Below are experts of layer 4 (counted from 0) of a mixture-of-experts language model. Rows are named router (the router's row for the expert), gate (a neuron's input weights, with its number), up (a neuron's input weights, with its number) and show model dimensions 128-191. Each number is 500 + 50 x the weight over its row's rms, rounded and kept within 0 to 999. Numbers have three digits each.
After each expert's rows: a language model's description of what the expert responds to. This comes from a sample of Wikipedia text that the model never trained on.

# expert 13
router:543544527501458512412513515536518462445498514493635611459530440445433480428495514491450522504458462458538491554585465583458485486472494540476484504574471507427551474448488534517540531465517478
gate0:456576535403542484588568445543466502526523444537452556594534470535348508444544407552521458491435512418513538403531512426540507522478502467682489508479481424476467497475491584484583505450531549
up0:477532536486472498427543477613529469538471531571588438460556530606411525567494435471594471632427508504468498549487407568564466416416494450589513469523508479498521520566577489523558481408435519
gate1:529390450481462511539333507595505446544544546453508452587475485490540488515510450471486471479531562461486498488548526491517481566448469530576498527579529465518526412532487469498493561392509555
up1:568443504478486471512368503542413491439528532454519441523504527565420472430538563462573430476521558429521440410545514419528524562377464499493603510425478480442512530463525510531562547486542456
gate2:566519405500569552495458509508553471483506539508435468555443431494508504565573515447535462538399496427498544520527579585540471569524557524621453571454463612485601540537544492499441435375479427
up2:564590471510523546429506485480549434566508509594449431458523488534470446450479524477480558418461541390488543487582547459544520509545483520459511436536427500542496566518502448560573503532512600
gate3:421541453539658571439478494504425508466559465510344565504487519501538634500478404511542467457440444388422442544494510476485527548446489561499469510459475513492468338484532439503492412516494517
up3:458593522446508548411489509532412463462546427619459520596541506488564572508518507519450431448329496441477360561467421480529575472435524481550520465463480532439538466526619437506502355506467459
gate4:484514512484550495498540402540495508559491531602537491564538450482542546548546490546539460446485541533490468481451510537666393484540540509529478544571414443525606555526475540476501562509458568
up4:459508489504468563534513457542563427533484500438485500556500566520490423460472459437459431516494421461518557527562544552493541549476504541546485473513589537489478387564513512478469507545523488
It responds to: Sentence-ending punctuation. Full stops, question and exclamation marks, and paragraph breaks ending sentences in narrative or descriptive prose, also heading equals signs and colons.

# expert 31
router:535492516470616502386518505497551424538564476537594488402471466500497510505517511459494481572535447430468445548522546522447410542458551545475480586489510555459652498487553556431505434390464461
gate0:509509647511513488439562518460486507496532532454526417442539462579474570509543478499575569505514510403551418573436559435418404561523483570566464509477500498508507460531585526505488446407429564
up0:474464451492393435392563466503419449498508453449509503459341542439529445466442554462485504545517477516528485515498438530481582433531481455563537542537560527617485531566495449499539467556460497
gate1:462494522574512535433486509444542424521539600423552468537479544452562519377530524483496419522453433491562501474605587526436485436544563499568586450506448484427536507513505518544486506469455508
up1:571448577614457413581394579417413433485436593491518481517548520475522468519607463593506358448433545571507560507452519516573413503447567577591532554491566549439575513462527497501506555411516449
gate2:519534526519457457440480481489543515522465469495606536497553500504485524526564501505425561510502537593468641557551609515494602448422478433563513412516433499440565406476596510481504513540454555
up2:453464520493542488445579598498499427488516575522467484483480523548514498465422461512536485466475447519480410545552472554557464464577514574539490625487591492591430502568396444554501484425539553
gate3:467478522458525557416471567526515472535457428525532472553602473524597477495514508441491519567544503507519525536510440504468514578430519466515533508578408458508583619498514635544529462486580645
up3:497501556500516563495501554522493462531464498540584416593564474577505566555475474498460462529553535450473464494594398478469490570479500483482527561477413458457583573542514571456471430482596542
gate4:537484453425538546515502607461595498549526434506575496491506575561474515476449572499637523494503471501460491484530566441529457572485428510538462444509677577439481539423546519539448540494491478
up4:445450415503530549485469396552550530490382503461567504507500563495453511514404567551497529528595470500488462501428461547491545569499463514569488538479501567527559560481540481543457590460572437
It responds to: Mid-word fragments. Subword fragments inside longer words, often in census, geography or climate-table text, e.g. Wheatbelt, philanthropist, racial.

# expert 27
router:499497449437560512475441508538499438496542406467568587481532445505529448481579543557469472526482531466447531556506537660379399533530426528522442520543438536502597486515497510451502570456526528
gate0:489429565513337451473433496437511448494534463581499493554565440578425519494466512585441460557561589441455544539556549436496447536514512508476566512513515575557561488534480428560329487566507465
up0:465440534483451472512500522539423479462516369529515484540549498542509491529413538416590439592537555378413575470525597491494436566546421546537640500510513482591533614560555442571406600448524456
gate1:506496513422549526474467565566504551435533458446534355610521442553521537601513392315395509470403601438485545483476474580584525523516446584576505431457483466484442592581589548422557477460561589
up1:445535445559387507533503397490573451523475513561501526484440578420459419426414586554509523515474471598511467535575590411523547526505512439444450613508601518493571503485463437613489455532458467
gate2:507556521443501522520446444490536541521435486592539522589507509502476549476550482523570607538568510522445486525483463505483510543426504468502488506523498499524477518402568520486633565552473485
up2:479552427463530399505496474452600423583534538442494440517558534488483462417571477414542520563491523501412483440504475502506392471568451534546462454423594513558479570453505591447513569419531521
gate3:420547550619483402512469446430511582483565516555428472458518392533501444488496552465469529560573437587443469490508408517519529584580445511423465548521549444402500474516506427413483558564563468
up3:441431470480431424476545490472497506566460473578538454492511348522470509479497490520470575627573547490446480442455435517404452478485467542417518527609471491381487449477543447500426505636530427
gate4:538390459516596572555487484490598516616447510506388508543533526454514456538438461452571444494516484492562526496559463499499496475465537600455571496540499497495484523504444562464509480507584539
up4:533482600441419488446509399504526489457416477502531452522474517499502564445606542545511539481584496565489541433421602498577564562464597448443468528454488411483447442540558531527524471554441540
It responds to: Of and in prepositions. Prepositions heading a noun phrase, mostly of and in, also for, on, de, von, after nouns like portion, method, capture.

# expert 25
router:506484457463540524460479491496590444477485462522534432452455467570494470496577475531483561481452495505373549631527463625513539470549477505503405561532566548535524534482520488461440554493472477
gate0:510519473482413497467556539559526440470457535529419385489526466465425445481528438451478411476542507514470544528542519555540592472505461509455430484492560537495557475502496484565519571473608503
up0:491526517481503551503487558478579468480523489449475462592508434480429486529428485500505562455475542512520465547484575564460492505515507513460393456371471517519538482427403432584416544422524549
gate1:481503513550503488521490487521515567572413435500521471472442486496450491490470512498483598432562446521513513519542447457453457492482486451471529575626588425532536496516482511500510528484499491
up1:486432460634508536464497533598515527519471456509591542381446486464455582480520545545491574446510471467478464503504462486487498571472554504533593515475530503482497443510474482566444452470458517
gate2:469441444363479512657430508452498608469521429467602446487563512553456557468539550503463528511363516553415457486495579503444512519511422469519440413396548421513506572539484570412509586507505583
up2:435446530474428490454485489502499533471530448538482419576487472518389526544510471600523496520579518509453472492510416531544505505552493521524433379600450430538480510481486506488509477483566535
gate3:566475475467455526428546445447461374478529495447531500464488489475496420574587502522509574429538423455430497591505535555444534479503507484517397468436542605484577449508626509448444505489432459
up3:465570530505600525571522534523486581470495521496475535511499441579542554456434484462566504550470525580519545435558557528510426404458406531452578545575429393487386550513427543561501477563550600
gate4:600573545471456485467458518495474485523472542432497489476433493479480453491591469530437479495520508536530562457488462535466446529635574551464474518458474570529539432595502551522476535497488465
up4:522503530455436579474499371482496522484439464525549528424388481506510525547522390504507545449490465467448505553562485465479565540522533421583465576523462439496501436551492414596493460546485511
It responds to: Prepositions and relational verbs. Function words and linking verbs right before a quantity or noun phrase, such as about, to, of, represent, described.

# expert 39
router:502559413480584516515462484498458492481544507484510437394474447559493516464532442459445494448479544526445536690498600518458481464548407535574522484498602508511432431525489554541535546516484548
gate0:485544569457522531448472455510541504455433403580550486436469490579581484529469491474441480672452594492407466528544538446490574414490435544548497534513466565451496449526535449367506516546494545
up0:585523471521484521494445492518522536425534493593527498467413508513586537611533565491423456599586527443414440508519529534480489479534526509447493552491392547512551458555598430546437438536502427
gate1:532400450605541531548388542494464543559433492552575590534564529447506508515620425561536438436503482488505527526528540508503525491492580534604479462632367611483531461543554587443501477430505464
up1:448530541536545584542586504482536533541563501493412416447524515533557412474503485458528476553490526506520361454458459499575449586481527511539522491487479464575507467497402510546425569407463472
gate2:561545589480500488464540488420449502534473563553611665515588478516499535547526441489530414407476482499508574546536616498438456534523476492510574530605506518388502492476448407469548533502451537
up2:447459524458516506448586500447511494548550503552552551514531553497487548540507505481502463440527487551488494550516470520445449592528537472507521498581517484545528474574478472613533526573446514
gate3:514489567562525601480436641501460478537531448506535482596551578518582401454525544502511513428495497524446542499572589403534514447487537527506476512557472495457496489416529600465533484479509494
up3:413544484471515501486520479442404523426545518442503487471498486410519501529471595579424457474429540462506478486461560450499468546551422531522366502484535500473525430470392589530510504478495453
gate4:553457509538450508423417483440476445498438472593510607511475521406589507566516468434426445441344571516510557490478517550531543542463479437546493467540490566484550482467546508540484514506491494
up4:469480370508549551527522495544508503493528520409485485480529520516541489499498484454477544547582477454460455508566399437496473544549540541456496530472502467525478496575512462435494444538504517
It responds to: By, under, using. Agent and means prepositions after passive or helper verbs, such as assisted by, used by, permitted under, using, joined.

# expert 42
router:555516517453547501534422545493547491539427527424489485418478458479503535472446487535519472549506438486472523556624488560426528547523486548521446584506522585451601500450488448495489483523447474
gate0:526584554539476555470387519445530559522497503433499637561412480489543492423448482525498505443418533532487451460491417535430507388502557496489436504483553569568496555497465435526502528523567467
up0:473584474416517475505576506465518478473509483522526438472530548452572572506499429516447537459559451526593511459551500427507441538581565529518727598548487547462478602509543500565432522463467543
gate1:599521477519590502562473504500536434450512505501581453472558475458512489456497578466511487516467438542534506494502546535490516513531474468470446500412496562486545512509565554466482514449514400
up1:570481432554517493525481457567556488479504612530554531392522465554528447464483586531444518518522441508514538484455431450422548519418487497434391425593587469523591520515527568522490541470525434
gate2:529507520448506546513400549513471460522536547436468475444497397521600495450409516481525460539578445544507422506562452545575407524553505496608495478429537574527570565440552497453494573433465546
up2:521444534509503421560545554508473535522466439522438500569523541424368532470529468464524432517450466394508562440425604389472538504484508481454490497547493444544470451609486548551546527569537537
gate3:558476513510505467472577527474536571516663508467454513552555493485447511491501500492515430623454466506553521483413453530478628593532564451450548492491409498519493443506485507463455491494455466
up3:532563425458649477453593535465459498448511535591520389423495396501467521512441478446542524523517512495529494546539582537467460460590613570521507510482448566462515500561570504576462491490516433
gate4:533523535440494524487505515444513453440464511464489484502537469526567508489438535554517514477490462474499444514511614522529457552438487455435547529472527564383459481469487439511568515527555580
up4:488529384508488567491602535465500458455490570506495490487678492535503439460475559532472563404433532370438445556483475525571545472443412572498487542467521462500542561509504431504533455392532539
It responds to: Latin-like word middles. Vowel-ending inner pieces of Latin, Italian or Spanish words, especially species names in taxonomy lists, like tess-ella-tus, Scroph-ula.

# expert 9
router:482555488415557579458416397448515446553499462435626492554486446476524456511580466558487543449486621444493485550511546510379494477476444518587476484566515600504553484506529466443462410408471512
gate0:493443470497501425568501448454487494435458465507434540382350537466508554454462485507510585439560465513492487521508540590515551461578507528445480509395499516499475445484455484502478444453468506
up0:517506564475365503522450493473550476403485458511559525546531456461463535495487494496486535450454480466583583414444526495484508473497625559510543480528458525496488414457406565461482527565491494
gate1:556564536473535455552456492561529476444502450506566563535513576550455416450571564417425460441539442502481439495532464468468519504461460565499536393397482508427523494428480533532503511531469649
up1:419428581485506556373486540474525425582452513504368430417507388498485562480432444632551561537465496530538591463457566458477461470543539518462487601547534553478481450477475504511512552480498460
gate2:525487447477443560499458544436487475520512447461410486541505524455506536501511529475457567558481480541594535473506467455497558476451547517497464460543441523520472596517462557430493470499520556
up2:415611574465551432474566560516451563564539415589544558478554448457428505532427421468579490452613494449579633541481413478501490495475457483431535565554501459535575539517492523495488510410613468
gate3:467458461531533545546434415588587470482456474480503451457385520475488508500525551528480513497561469575513493523612536483450487485553493459524441457489473586451509535397506574497432520551493386
up3:576516477506538482535505545546514516438580595569584550421392482587462450411544549439569489539537488473479512410491519587459440515402626515576424488534557482404478489500532530457474522500422552
gate4:483486480443535428538533527476544541373524428457402402567546544471543440514497542550539577474569517521536479515489459498484525557512483565535531555537422493521574526555420527518496428430540545
up4:519468583451515486511537464497521465397487495561458438463462388565364533456504505538493521495452535525552502477552460491458479475450433437510545537554533466549517547514397500382482528537476473
It responds to: Organization and facility nouns. Head nouns for organizations, transport and infrastructure after "the" or a name, such as station, company, Highway, club, aircraft.

# expert 6
router:563555525531588519394520515568466465443519520624576577440528473469469471472503517467413464489490556527358536592616554538452484534433558593524457464480491547493487498488507462460451527488471460
gate0:541587414474436564463532527495621563417592492507480546469402496460618524521499558485509481472514519533473506512540538562495434476486517485418515476516615455567610533487548523481472553520515470
up0:461489488464475498482388512520511530465495531448475508479442488433490519562538573560399500546460497559458505436479599523483486465441477473431488487542522492553551563458550546526418521476536569
gate1:498436490454487450495539428533425499436464425505432503529515470435608545552520595500584635439478442541527456490458547518408529487438512463538434549432509518510582429458445424524499503540493431
up1:512480470505527560431520541484603498635561538441493586510529473512432470419500488580506545613458561497549574489490448490480549506535532509522533502500486465500453527465482572389480467505484555
gate2:524612473472512527494577449458552387568514466454515492536481524509460447565548436507452483553569623459466466525582531487488519488397536518505547420465623445440461532432584495521465427497537568
up2:436547625463492467545502549509495479497468501462533483521511551492470391438468396430495510472573566474609484529542479551521472531502497554539455465467523477505508502462444484502439476469502607
gate3:594534532453521476425498503513517455506480549529574557523536498471549523503629506431549493495591497512564439526576526547460531453598565511472542490438481524495524577376577484500474467533480506
up3:539546500480489538542464488542490457476491489483475413490443405476546529521482474473424513446521526543482511527526450512589480614523457514451448506494473486467481559448501454492479466471507643
gate4:551524458551443546530490596523467576413492546446500505435501474480520489538468473529464516547367504472473544550512454528475442507486490604534442503519423564566481549553495431459475495484501498
up4:576542528522401515561479464493444508503521527459542484455521497575430436448505501543442595532485471565495532489526542504508497521424507563515444484501483460486481523572537455417535544482418488
It responds to: Acquisition and change verbs. Past-tense event verbs and endings like killed, acquired, replaced, reversed, plus "for" before prices in ownership or sale narratives.

# expert 0
router:496400533464462485430448543448515430560509453603512523518454494418492478536485496563510445549526476506481498637562533560454537553471464513484456464569462628519542493504415438426437479483521514
gate0:523498452540498514547543514435513451554456520503438464494572454497528472491456480518434550372468456430497478497522444502487542583535605517458528485584435514439514508517487427472424476529565485
up0:514435564562456534515444485603531504480526529419498414585393584480496463529505380449476518568619407554536494424562433445556406539457501431476474496410507490510551488559446430483492484480389520
gate1:584530544520534459545505533409503426520452547510572499450524418470545544484443477514507449401486430548523422529524495548525539508475464515510509454436466533493600502476496510440515495531490547
up1:527515514574500521492475491513442468418503471392470549473465515547479491552525537443449498466525602412509561528475546526462476468559546406554445565508573479499488557530549518582394539455473528
gate2:599507579485513543488447536495428468513484482533472493537517433375504581453470447519500416565488541569536538522464532471450416564372477509500553506488571538457558447448466498445431547505545459
up2:543390520432540528491446450464441435506583469483463455561527544492423429415514463571534408535514524541456577530534588464488489500535446492493533519404547592432596525466440458468439571517459403
gate3:478519559478354532562563528491491400400504445513440517493493530489437437544500536579485481402433451567521513530478441473479554591517498470509544538527485532505495503602471554428508510487534514
up3:472413432581496535547443526514570365542504583521568425485430435496637522477502470433478557554564473454530486482531540472422506448469421477482477515408482441440529488518524497521523379479432456
gate4:452575493488435442464449484535576453498540459475521422517550503437524583514476448483507557486583484540448569511593514529424437453559456459432525521463401476557520396528494542511518459382561590
up4:590437498474513492422471511458485539498457563505562587471495488510508432491557472463472491512478538502524405548453529521521470572443421460557502413566577476507473514568538453417493496556495429
It responds to: Opening quotes, abstract nouns. Opening quote marks after "saying" or "writes," plus abstract nouns like behavior, problem, analysis, concept, and plural -s endings.

# expert 48
router:488512406430444584507479529525556441573519482454585528499485424464438415594584517517484479482426403527517549597575417575521490556498586539540526522456443571441637504497450537482499481419470495
gate0:476443536470444578473626471455487430450538525553483424519471513555512443462518504513553360549484512511452534510535423566502503401457480501519438560523462489557508472534533449516479457580480480
up0:499468459514453553535533451451548563539541528521546506493461501502516413512490461453519468543621492570440469503499638498531450370487454466537513498521504410470473517454613501520563537513479445
gate1:432601450507566518524429481485415480542581516419474489538549504504526558588444520512532500511490440533514499535516498541582425550431608504507452460432555618513541465482509509536542430421587507
up1:480396508478459501449524493582541566498474438484500549563403549604480349419400522433502600421555497488585415401439444514401465476463457505497547471564535462541432432489572512447444570550446510
gate2:477460498492496466455489498469485421406515363455397496628458537524505442512516510498570503423483486479486494501508474489558491506402500500478479527486481554497575593479465404459576460526513526
up2:571458545533492494459555425443482449477505461498492427463429536507526533432457570554535543454470579547500464472512489529472460497421576545457518424535479445507583496542519543593476517426514626
gate3:494497487469516510535560485544531452481400503557614465469475472569441419453547436479588494482520482455510534447505434516469454496613443429509511486420428572486603532523536480486419491512465516
up3:531510526460430490518534518532538525486421547465539471562503545561515420460598457537591527433502488486523557470496435513484494475603528429495480497450452531489578537518571450444477480586461503
gate4:519481541586425502434499544465518510509479507432490467571434477599448538474471548467534493590541447469468539457613484528503560512436468532552495538479533457474560457536498482460479543455505548
up4:510449509485434487432481520517530527511486559465428463554489478572428449538454553439551424550457507505471492470495440529598572443408407488468470623486429489400451481470473529428511419497422540
It responds to: Table cell separators. Pipe separators and colons in data tables of election results, climate, census or career statistics, plus measurement headers like weight, density.

# expert 32
router:485552478471549500445463456440525459475530488527590485424466437432532463563537483544450523524461546484492509574658538562536425594524551574533439501503472553561541471549445495410474546516492507
gate0:576458486567422500485497532593484545510501478511483524564565421687435540491621533411572499382472494600495570451404508458548548449529509485474477466532551550419550479575509498502541530551552483
up0:448495418467518510471506476438544523532521507446492516557543498502559558454463622577463442513554489461560436513540437517490598468513504455458497471509520443619481584560434372490474524528476569
gate1:479492484567592558415472414456467442560551536586557503483525442443518467493558460503474571490501475523539627592598538552440432545599595569504436507578459513526521499574414456503417484590491428
up1:367526566536435536536501452463550451520455480500473506440560425520489459447432420448534548400480546564449464534464511494496488534547464508462444482532488517516531546577491467488450574523571481
gate2:522544545481525398571517521466525553380522454434480539430515420527571430491526381603533472526486505559469482485570569545482517553477497440502483547529529509431499576428504573353451545526528589
up2:577510520555580474513435452410531440529520471465549486415552480515633505540518438508446501560492494566446451512624509567523602519420460586504600549576411430464511536426450508430490512481567611
gate3:554519504590560510504515470436560588530494467558616499452458450503482487501456514455452476495570553533491526437457545538430498466413505549448406382480499519529568499404452485519591497509471558
up3:530551503508534554472531558454509512449623464479545481511532462511488324559442509558428497452478540465468516576588514561447475437536541497497501456574513516515479521498539529542518480430494437
gate4:436526549457433560559417530476475467521539389440460508568511507500531387516524444398443530466492476543509593502606515511486544453471369502557417477545522551400507471477429537495505482449452481
up4:393518520516386597512440509454470498502578384466534447600513480569574414519507443494435504451482504467530575518537475486404549526483436529589502534509486460472495481557435556463520581511451465
It responds to: Given first names. Common English first names (John, George, David, Jeff) and the end pieces completing them (Jerem-y, Meg-an), in credits and personnel lists.

# expert 57
router:563506438434517529415485512512513463536574502538614510491475467525445390562599543519495648536405517514468501548595506545489439535523502524511476477475521512457543504422485476408550509434528472
gate0:535462467405538518499488513553516536583455522591488500462541462436500541506430531439548433575476443427460456605506434542574517667438524466547485568508543477557511502455592468560446504435467543
up0:526513510598480521495517496366541516410453565448511510454409477540494521577493493419406521506524434490396523498573537524542560459467400543514465534470520568483512424559502548465522550534515443
gate1:460529439591517555510522496496509541524506410429564508490525478495473464412538428486460445489523525545448415533575601518498521493510534521567557566515542534427628508454470484554543517451504553
up1:515498434573520511577522493495458536565449506494562510494533473488510502389566482557461466509501552608437481543473630501447472478492565497508488593512507575454591535407547558529545559472554520
gate2:539451511477535498419487386550509483523472495514586528533560546592516451446567458467570515531565478566388506460497482502462506509510503590537501509470625511503515577472561428409523474580496481
up2:517591563489589458418473469465485440509535472560643595450460436534479473449557460475400495636440506505580486490506419479472469507542497529455535406508476508490551485498488432460458444527397398
gate3:564541444546495581448473602480475425543644396548527533480494484421486481523508527519455568469474379513520388417494522466497463524510550531445625456406523447476482488419584455539495483487533571
up3:478493475502539497491488515471551488436517586480467542499475517543500546459522579475484503493531502480445578558532561462516423470479539527538452486418542468463447577511436479555451545465451489
gate4:638393535510516520427514483464535484469504482558520575496511552534485428612565488388539505545463462496497413474487580516586456635533524579429560534464493521491536543536508552546508624427527600
up4:513541484579499487558522533465488493497589525526468493552589490475493377523572579534552532474559508504497455494514521535472549613560491532507481428525406543575511492602546546484487513420518484
It responds to: Roads and military units. Road and unit names such as Highway, Route, Street, Avenue, Squadron, Battalion, plus table pipes and coordinate symbols.

# expert 21
router:493448456458563561526483448486532444493449439505579582446469456481532416558544433499459492471557484439514468537548488553545526501522521492603528561503540546487544493529537509411464496496570511
gate0:498524453520436506494546498503584589460483430521570484509627538511520500523467428500557516462533595472544490491531611517495452490487564456498477533477574506484639554491452442469549569454529462
up0:498507467531502553482599501487487650573556379472582492473482500499466344478521444491591555547466515616527448480506555471486443532459556537450504510377639437470509494535430489504455501516589479
gate1:525477551494553572513515486507477467524443514480578556408490504538581452479581484485614432472528456553415535483537394476526475572479483497575434473389555508585442574569505549456574578495560494
up1:512513520525556522567490497481459503457496428525471482455527544507577493453554461475566525545508506513449525492488587420499452526483498443596420428511509579511491620517457443447528528465530421
gate2:459549466469527521533405558462513585556525495448485545456493452499525515548440511595393430522427564471481478480509440428488398513523487500496509489453457516373517483521479579495510411451462549
up2:551494561460550466526512478554502597546438652513469474554442486426454510616560535489515544468551439419418383522480430532501509481516507543506483524558627448564510426496471463548479519481443492
gate3:500497489496514529546495479486433502460453618466564531551520406505426508532466541529495438466435425499535554530580499542601465477539510419569465488606500538485490520471545517557515494499447337
up3:470433565462513532466530577552618470522457505473561406459482496441449444481453521527525492470504429434446492447492488515450498519485542434410588491513614478585509457489394431490456535526422503
gate4:536434348477546497452582437487527466620521484491495538466417569535470532522448481452450427572539432577557458514580468518553447414501545442470481494492494543414509563501435461508449519509511508
up4:539533455436506473470520478488496514554530464475510495520514543576488501486521469539459481598484568510533446478533524413511600441466512425589459504504388478501499554504511548527527504541432522
It responds to: Arts and design terms. Verbs and nouns of artistic creation such as designed, painted, musical, architect, plus "Preceded" in succession boxes and "=" in headings.

# expert 11
router:455522435526581484435468467480549456473447451486506479477530453519488452521517451470523508505540543518507522571536489531443517495521509518583449442509506582496536504505471542484503395465507496
gate0:468513471392455492469490519493476491404540473519352521506475455483506531481493437505561551456504564460469516554562469576479561444514612553496506446528494489490521521482502543450501523527532483
up0:424506454461491530473474493500539498516479445564454511543515455493495427456517523554578570476421501478537476519524415552458526367458563531597490558598523482543548534428543494406479473486492491
gate1:591532516496460464431518445547464536510519476588519498414535374421421444501479542506530561448472533501541493499537569489519553497528536507492446518559573481435497457505488413549493518455526491
up1:496431532452574476514444487466522449511456480474496536523528537538506521556511457586477404526513431495427528522485529513512506546414535483484532473441479462540505544439529521440467465603500512
gate2:502455541566462539534566494527584440595428461511459546574472455464517633484477436583509396428457546487484447577518534511434617534592489473557546546569492486520510488554564539505523570436468523
up2:509593450484541491448385526510467444469537483505493548510457468522544435501449614518538577553514490463442545478527503524493455452354501486478555475435556504522460570359537361565424408444462494
gate3:490530463498517457488522411598441522440490488400581509526461550429452455526534560573564541530562471460451533571467517552562557565634560505453535438498463494439476477521539488515549477458482470
up3:550539523467566521522417664443535489474558544604494431513564389511469509446422486481446442467439541542428504532572480437502515451431484540569462579491492501535469530528472501425480467537577578
gate4:551440438558547489470525452400505521544580499487464450493488523493439514546514471528462478479531493383452495459489587448438544456513532595458389506428479590554541496521539448575572457522519448
up4:538528490449425519512378518572502534502493597472540438518468469414488559567429441512386531477518494416468461555511616517565465552519575464426496452505406570489569581494548457509442507552392492
It responds to: Sentence-start subject words. Subject words opening a clause after a full stop or heading, mainly he, she, it, this, they, or nouns like project, album.

# expert 44
router:573523447371542430497561519458525382519575493588480554482477452451468491513515472549392465514410536471463501592615558655511448466486464538561440527476557550513592484518553491393425458407433509
gate0:551431491458548551483526520547434548445529504457532472510528480488477422519452532495478512497528511489515526477576572510483450486504529413520340547487534555394585420448558517498501543558510470
up0:517570438472553478492394509457430447486477430540500498473488483504461499456564472537527468504470571539447586475524530534495589505492423462501496417617452468430577567425609524482484565389480539
gate1:486539444459485453562536518408469433543456487506508465486552510513468539491494571459407465442476576539417534514471501577510549441543467600495502501465535647513490521469579493471450473526413511
up1:434459545511385581493432457531498583518459495555503502590489497526550450528494478485530563564506539527572499456429482475496380569487513485535444478475493367635444490484433442416619471513644390
gate2:576479504462461562426556462436600507523469496556564493443473394494614515452456513514584498563518491503447485518550500536502508500570498469472532487493479550464522534462606483439511534427481464
up2:445507505572544489605399409532491521524505482475493520537527579533453496471501478506628500488606411560555579470449433498460493500482510470526477530455532409560518548482471429590553503552542531
gate3:558484500501522476540486541530570475550438398462532501500504554466568417469438517492484547540455541556524513464568492484510574566491446563458512490471468546597587498489569495461417421473506563
up3:435502515515578534493504343432463572427524564469414533509448533476542529549443494510498465406541506560570522486479496479499437452504574410529515415445572474501406398474413524518507536604471535
gate4:524436468433545498571451443438521468552550525526466574510430517548540411587518584606473485455522514475535492516568569588558310618553541437555486537417485530457462474482476449564522555439529455
up4:478512543583443430430498537534533490504459464458570476506559480530522504390482395445459453656553464573455503537458507413433637416460545575455481479572496509519612590477454534436473497587472536
It responds to: Surname endings. Word pieces inside English-style surnames, especially after Mc, Co, St (Coch-ran-e, McR-ae, Caval-lo), plus full surnames like Clark, Carter, Moore.

# expert 8
router:563414507526559519503491500435483519501458494490532523563465458477486476523446515470535480446452457447510537542568487607437486517539577631565429539509505623475507466350454517396444554485441454
gate0:541376511481508456485561461515541541466496540454535512494606480451397459485441434452545479453481468476444491500521484600517484390488448478494466512535529460529488514491519551455588482431509515
up0:455472503418531462587502419544528543442385387531451519442439526573513515471473485569515560496528501552520590495399489469575544510461596512491464467450607489532456521548556518551530530517573494
gate1:441434470467510544534548510474518545558536482404451417489584524494492419539550468442521547482533532540427522580499499530505520433505520519547399513477562596486533501486550472453527465579449552
up1:549542510583444493500574537518514503492514444503573507481457477481466501513557469501463414602501545566557495443516519467561472471492501516404506426459457446521483553430447541561591509515405480
gate2:536339517489512628518442523413526555460481559542491453456484464462523480520614480440561533506410491475458550505446537502445517490544495467649412466475467512522551403517539530450489451408513488
up2:535475501478459438472537519512459470382461543504477508574525500513545417513407531559547532535485514585578538495488540522448535476462512434529494573560571469564425497541416610518512515597459480
gate3:503399504549519614469483505431531540552518513559521519432400540507430480516491499477496495507487417467553470568464403490549530585549551453538550492481448541516453486509477435485417477488514437
up3:517452487550443532549414489518538496548470484542509588512469491417469486525534477408524524437565451594497487526471451526475530506420610507548570587484331521531499457497499537495459393511456493
gate4:448492568526488542579521490354608541446452508428530568495583467514383520460481443489373533411509542591542549508571480602450471495525467449559408493489508543460482582518521486433476442455452561
up4:539488372460494525480551505484575490506467520524465513560602422618543437547531478502512503538428502360444522493545474526524570517548536505413509538502575505427495504446479568520579520492467618
It responds to: Directional prepositions. Prepositions of direction or purpose, mostly to, from, into, through, towards, via, in biographies, e.g. emigrated to, trains women to climb.

# expert 36
router:530517399469500494460534428512563425586509398513489496482508491455508478519466455541484532518459486449473506541557472573459483482416403511531436514518506552437603483522495518473521487439415467
gate0:504488453425545436454525544489519550407448564562531512467524493552408493547494515468510557568415594571471538501523521479478458537503413451492441447537522526514487534473419563431494606587399523
up0:513548439506522452511461523522528497458483426474497557452468536570441537504437582491533480600458522520458462482430458543495447517499480514540404490521472638427541526363452601498523523493504522
gate1:532494434567603470572530451602515534434552439527596426528467511423531489476496480466414446582541559445508450523509448480510463514548468482432525556517474504551543489499481548576554503520456399
up1:536543408537538484552475605481428523637458474472528414525489473488586547483546458450554540559513529544435473574535547469492487511505450466546499398549503497520505505452446574555563452525523532
gate2:465550486558545515487490534531556364479503417447411443446453495600515537519444477455626520499552554520637506510503465485480445467492464498527604524521446580460441535451455540436433511516610513
up2:464483592396440563505517563488480483396512619477496482495419486452483458423479525464564461533526468567539587536494558476426478581426493434509532463560596542503499506534439444591460568483472568
gate3:532525533542457516439613569496555630504534479512474470386544414446467401507391477525452503455511610438492531558506421560468548579550509494472442518519477540511511436546544434501498502409543502
up3:398547496545541512482462420467443521514585504496493534548481553506506526450519482459537518508509458560527457424504540498512451406420467490501572501497496418440409489485434536484497505529468478
gate4:424479586382412487504488512478504615525472471501483430497471537448490418469514424392528436595461434521524503491458397513506596558566544545557525374503604580531525434545428487478463585538582488
up4:521493535427503500445544591473501527485496600645562502579429541593496572458450514469553471519520511490552451474486505478494570621443562423454451526572522493461632567502421491567427520476450443
It responds to: Digits in scores, times. Digits and number pieces after dashes, colons or decimal points in scores, race times, dates and ranges, like 6–3, 38:21.6.